Weights of a small mixture-of-experts language model, trained from scratch on English Wikipedia: 1 pick a token.
Below are experts of layer 2 (counted from 0) of a mixture-of-experts language model. Rows are named router (the router's row for the expert), gate (a neuron's input weights, with its number), up (a neuron's input weights, with its number) and show model dimensions 0-159. Each number is 128 + 24 x the weight over its row's rms, rounded and kept within 0 to 255.
After each expert's rows: "mostly gets" lists some tokens that are sent to it at least half of the time. This comes from a sample of Wikipedia text that the model never trained on.

# expert 2
router [123 176 146 131 129 117  96 167 150 142  97 109 104 147 130 142 166 108 162 139 114 173 108 124 133 118  86 108 162 124 100 105 118 133  99  79 118  86  82 130 129 166 111 132 143 159 185 100 107 121 106 104 150 138 126 152 139 132 146 119 177 107 133 102 133 125 190 117 149 141 114 138  61 118 159  97 158  72 151 148 150 144 110 170 152 124 116 134 122 172 130 114 113 112 129 105 131 143 140 150 108 143 134 145 142 162  93 135 113 124 143 116 163 142  95  89 142 129 137 129 146 136 132  85 135 139 115 126 111 139 154 138 105 143  91 106  91 108 141 119 124 124 165 132 134 134 133 156 143 138 197 129 134 131  85 119 122 115 140 164]
gate16 [149 152 134 164 125 136 116 114 110 120 111 129 135 112 134 156 165 107 142 129 110 156 112  80 123 108 143 145 145 158 106 131 125 146 133 117 122  93 166 149 103  89 141 155 123 186 195 162 131 100 120 112 148  98 145 140 118 139 114 141 121 128 105 119 114 123 151 128  96 144 134 137 138 151 153 150 111 112 173 138 117 120 119 167 119  73 127 151 155 160 130  95 115 141 118 121 153 132  84 160 129 103 118 119 138 103 157 114 114 160 107 139 125 147 106 102 105 120 155 108 185 112 116 118 140 116 144 196  63 121 111 175 138 147 105 139 118 123 135  85 114 132 163 140 114 116 117  88 155 171 117 143 150 113  93 137 140 182 163 163]
up16 [117 145 121 132 143 104 163  87 132 179 130 173  83 147 142 126 106 171  96  69  97  95 154 102 105 135 124 155 127 160 176 126 111 140 121 150 130 114 143 144 144 116 134 148 112 100 114 157 127 175 113 124 102 117 135 105 132 131 164 120 151 139 119 134 158 159  90 130 183 154 158 149 128  93 102 192 110 131 167 104 151 117 119 170  99 108 118 120 109 133 141 130 116 148  96 129 101 101 161 135 124  92 139 114  62 175 124 142 130 136 137 137 143 138  97 125 179 131 154 142 164 132 143 132 118 103 139 123 145 114 128 128 147 134 144 166 116 119 127 119 174 150 168 162 103 126 142 135 131 105 147 126 101 149 131 153 102  88 116 133]
mostly gets: "'", " It", "ki", "’", " Championship", "ai"

# expert 3
router [133  86 121 164 115 103 143 163 112 147  92 166  70 120 126  99 109 138 146 159 128 149 147 139 116 130 152 165 125 147 131 133 103 113 162 129 108 166 109 154 130 119 102 136 108 131  83 132 145 149 111 131 127 149 175 109 137  95 127 122 108 106 127 160 143 106 111 120 125 109 157 113 124 127 104 127 164 108 130 107 168 132 110  91 162 143 174 117  94 140 104 165 134 132 123 144  87 156  85  86 144 111 142  84 145 135 110 166 132 124 133  95 163 122 158 106  86 134 122 143 131 157 179 152 106 143 147 165 121 136 147 146 140 139 145 116 109 119 137 158 146 144 155 185 114 120 130 151 132 112 136 124 187 147 103 179 173 124 118 174]
gate17 [127  94 123 139 153  97 142 116  79 105 159 163 153 116 143 136 136 103 150 152 110 125 139 168 194  99  96 135 175 107 163  56 152 131 111 121 121 124 148 129 129 117 140 108 115 129 153 136 100 170 128 132 116 113 140 116 109 140 124 121 126 160 126 114 173 122 137 147 165 102  93 118 147 152  96 131 123 116 105  82 160 187 124 117  98 140 147 130 135  89  92 130 121 142  91 129 130 166 120 126 169 104 111 102 128 121 135 124 104 141 168 102 141 132  96  97 111 128 115 116 197 128 144 160 143 137 150 126 107 111 143 146 118 100 102 143 144 136 122 168  89  97 168 140  95 136 144 143 129 134 166 145 130 114 147 162  94 112 146 155]
up17 [114 103 124 153 140 130 142  95  90 109 116 111 152 143 121 133 153 102 119 142 121 149 121 189 131  67  97 101 140 124 169 103 117  95  89 111 122 124 149 118 121 120 141 124 106 133 125 101  94 156 111 113 141 109 119 152 104 127  96 134 145 140 201 110 135  98  96 163 167 107 100 114 111 139 123 127 139 144 121  79 140 139 107 124 148 144 181 120 113 123  93 149 162 128 111 133 103 127 112 123 153 111 125 153 160 136 125  89 145 124 184 118 138  91 108  63 107 161 130 129 164 107 135 132 139 132 137 106 107 118 124 116 147 141 106 122 147 125  99 161  76  82 152 131 127  67 172 140 133 140 166 146 163 114 106 158 128 122 141 125]
mostly gets: "\n", "|", ";", ")", " |", "),"

# expert 5
router [118 112 132 103 129 148 135 115 131  81 175 153 126 106  98 170 128 124  90 105 120 132 159 148 137 127 132 103 109  96 169 142 143 116 134 145 160 106 108 113 135 106 123 121 109 114 139 123 106 147 152 114 170 161 150 145 117 106 105 116 124 171 134 105  90 128 134 104 151 119 165 101 146 129 132 125 116 132 158 144 119 144 161  82 119 123 124  82 134 137 155 151 119 137 121 136 122 158 154 116 118 109 125 146 131 115 147 101 115 178  91 162  91 134 115 140 144 110 109 147  97 110 151 164  96  26 124 107 116 100 104 154 197 105  93 102 134 158  99 121 134 100 117 153 116 144 102 128 107 114 124 111  99  83  94 128 123  87 110 116]
gate11 [155 125 133 166 156 146 185 140 144 141 176 110  83 121  99 171 102 107  83 129 144 107  89 124 117 137 127 133 103  82 122  97 118 143 142 150 143 127 168 139 138 118 109 144 171  92 123 127 162 146 130 111 136 165 149 125 129  98 157 118 118 167 153 126 159 103 139 132 153 148 150 137 134 141 137  96 166 146 120 123 106 102  69 127 127 138 132 130 147 152 151 140 129  81 143 106 129 131 125 132  98 138 138 175 130 154 167 148 114 201  84 168  95 114  91 136 133 137 134 148 128 151 108 124  85 151 125 125  94 132 127 161 107 134 126  97 147 169 104  94 120  77 125 141 149 107 141 129 119 145 174 121 129  99 132 151 120 104 141 140]
up11 [140 162 125 116 144 129 144 127 113 138 143 109 117 103 133 126  83 161 133 117 105  85 121 138 110 136 139 146 138  93 102 142 138 136 157 146 109 120 195 136 114 135 141 150 151  96  90  75 110 112 133 134 123 138 122 143 130 167 133 139 135 146 123 112  87 142 106 113 109 118 167 135 149 138 126 159 172 102 118 126 109 102  98 163 111 128 140 120 156 168 126 102 111 113 149  89 111 111 127  68 114 116 137  97 118 124  86 166 147 138 142 155 125 119 166 108 123  71 116 113 110 182 104  78 123 117 130 131 118 121 187  93  81 121 147  79 125 136 135 118 156 123 139 142 168 115  88 112 166 114 133 141 141 106 122  60 110 107 128 135]
mostly gets: " for", " to", " on", " that", " with", " his"

# expert 1
router [135 127 110 109 177 143 150 113  95 167 157 130 158 135 125 104  78 151 126 150 137  91 123 116 145 114 147 127 144 168 137 145 154 151 133 152 105 151 179 100 122 120 141  99 155 114 115 130 160 146 118 144  95  66 114 115 129 174 114 133 107 139  86 149 149 118  86 158  97 168 110 148 121 138 109 151  97 177 125 115 110  85 151 135  85 109 181 166 124  91 108 138 134 149 119 129 152  76 136 148 135 127 142 120 118 101 149  89 122 130 156 143 108 110 132 148  94 129 115 122 121  93 125 125 111 149 130 140 150 143 136  87 116 139 143 150 175 123 116 124 149 168 113 108 122  73 149 106 125 125  77 149 131 102 168 133 113 137 123  98]
gate6 [158 129 120 158 144 131 156  87  93 173 133  89 164  95 125 107  99  97 133 129 120 110 111 146 121 148 101 130 130 146 140 109 167 137  88 115  78 117 108 130 113 164 130 103 118 105  60 137 130  95 118 138 132 188 126 145 119 144 113 153 142 159 147 121 159 123 135 167  79 136 104 121 107 150 101 122 109 147 114 167 155 125 122 159 133 112 126 132 136 157 114 125 140  96 136 169 113 158 147 106  97 141 105 160 165 136 119 126 116 155 112 136 182 133 126 166 166 132 119 109 142 131 144 154 131  99 108 162 113 145 135 161 159 108 106 152  84 144 153  97 145 124 143 144 137 100 164 133 189 161  97 141 109 139 118 111 135 119 105  88]
up6 [137 148 132 138 101 108 161 136 155 150 112  92 181 119 101 146 112  99 120 178 141 144  97 126 115 107 143 121 114 140 143  88  93 127 175 147 102 124 166 145 154 157 155 102 125 133  78 123 148 144 102 151 151 135 153 164 111 166 133 128 141 130 126 169 176 164 106 167  85 133  91 124 141  95 127 166 112 149 128  81 189 107 130 168 132 109 118 161 133 104 152 150 164  97 144 113 127 128 170 141  80 116 117  97 138  87 150 138 107 124 117 115 160 168 105 119 132 121 122 102  96 131 118 146 130 149 126 103 132 119 150  82 172 146 139  99 123 115 113  91 130  89 139 109 104 148 136 145 121 128 135 155 146 111 128 121 133 149 105 130]
mostly gets: " p", " t", " w", " g", " r", " h"

# expert 4
router [153 114 117 145  75 138 156 139 136 129 123 122 171 104 118 138 149 116 148 143 127 166  89 125 132 127 134 111 124 146 118  89 108 107 105 118 132 157 128 146 135 126 136 135 133 162 109 184 126 119  86 168 125 127 110 117 122 109 145  91 116  92 134 146 120  77  90 115 159 113 103 142 195 146 145 142 122 128 101 145 139 129 102 143 114 146 118 129 103 147 108 113 170 146 158 146 167 103 117 141 139 164 104 137 124 113 112 122 148 107 138 100 114 127 120 130 144 151 139  86 152 120 102 101 135 197 126 121 114 134 141 122 112 125 195 155 114 153 164 145 136  98 113  58 153 128 118 110 130 140  96 117 118 106 153 104 114 174 167  62]
gate17 [143 112 131 100  97 138 137 110 134 147 104 181 103 107 139 158 185 152 134 153 165 179 100 147 139 137 168 102 123 131 139  91 111 134  92 149 115  85 115 142 133 106 135 146 128 155  83 160 159 113 126 153 107 152 102 142 128 131 160  71 146 114 148 116 105 147 158 122 107 150 152 107 131  77 174 151 133 131  98 138 112 167 127 127 100 108 115 131 135 131 137 132 175 134 106  84 104 152  94  83 108 117 105 145  95 123 113 114 126 113 103 101 104 118 135 134 123 104 129 110 140 138 150 136 106 173 153 112  73  92 121 192 169 121 145 127 118  85 153 156 129 132 130  99 124 108 136 121 140 139 149 151 132 103 100 120 130 109 146 150]
up17 [170  87 124 138 115 153 148 134 128 146 129 132 110 119 128 182 160 169 119 141 146 216 111 147 136  88 141 166 126 116 100  86  95 160 108 140  95 122 121 145 126 128 115 155 123 154 131 148 138  77 136 168 125 119 109 152 157 107 165  99 115 110 116 104 104  97 130 129 121 155 176 127 115 113 127  97 113 106 145 137  95 158 139 116  94 135 149 105 151 145 153 112 145 102 112 134 114 148 101 112 161 124  91 102 108  96 117 116  93 125 105  96 108 144 158 105  94 112 141  92 137 125 119 137  82 184 137 114  94 101 105 131 137 115 117 132 111 104 156 154 116 109 117 124 159  93 147 102 136 139 146 149 131 110  88 120 106  89 158 150]
mostly gets: " ", "°", "″", "′", " F", " +"

# expert 0
router [129  99 141 137 126 114 110  74 139 134  91 103 167 113 149 129 132 110 128  87 128 104 141 113 114 156 142 163  84 123  83 161 117 109 145 145 168 131 126 160 136 121 150 167 113  92 120 143 123  94 167 153 118 159 100 121 144 101 118 156 113 112 157 129 131 178 155 117 124  89 146 128 152 122  98 125  93 150  94  95  90 142 101 116 120 138  53 117 165  86 149  97 128  89 136 140 106 161 102 127 137 119 104 144 110 112 147 175 159  90 109 139 128 137 163 148 140  90 143 150 140 145  98 146 173 130 132 118 143 103  83 150 108 131 126 128 158 122 138 132 100 131  95 121 146 157 127 142 109 149 156 134 118 170 169 103 142 144 121 117]
gate6 [139 154  86 120 132 107 156 138 119 142 118 127 140 138 117 124 126 187 160  74 135 136  89 147 113 126 133 121 139 140 116 135  87 135 129 125  94 116 131 138  86 123 133 165 116 132 109 200 136  90 134 123 126 158 153 155 186 132 135 110 145 150 104 106 102 115 156 139 181 108 189 107 136 121 149 113 106 101 163  98 151 142 155 106 112  99 173 140 105 157 172  92 129 135 113 145 138 159 137  89 130 157 116 158 116 133 117 141 155 130 129 105 112 139 170 147 106 116 123 158  98 148 112 133 119 132 111 143  88 119 123 150 121 107 117 125 154 106 106 122 111 143 119 123 192 138  90 139 138 178 146  80 152 144 142 148 136 134 170 142]
up6 [ 93 115 204 123  93 142 107 148 117 140  76 102 139 138 108 175 146 112 173 142 110 122 174 110 141 124 136 116 125 103 147 116 114 105 167 153 143 100 118 138 120 118 110  76 159 169 186  77 123 153 139  94 130 101 136 148 121 145 118 117 129 150 132 175 103 113 129 133 116 132 113 134 119 124 135 139 159 135  97 148 107 125 144 148 143 155 144 159 118  71 103 138 148  80 128 132 132 112 131 112 107 130 155 145 127 123 124 152 118 170 131 143 105 136 122 143 111 111 152  99 134 104 148 125 152 100 113 156 148 157 117 127 125 132 116  97 104 153 117 141 148  82 138 102  70 136 109 138  90 107 130 171 131  94  58 121 107 140 125 145]
mostly gets: " Mar", " New", " United", " Al", " American", " Le"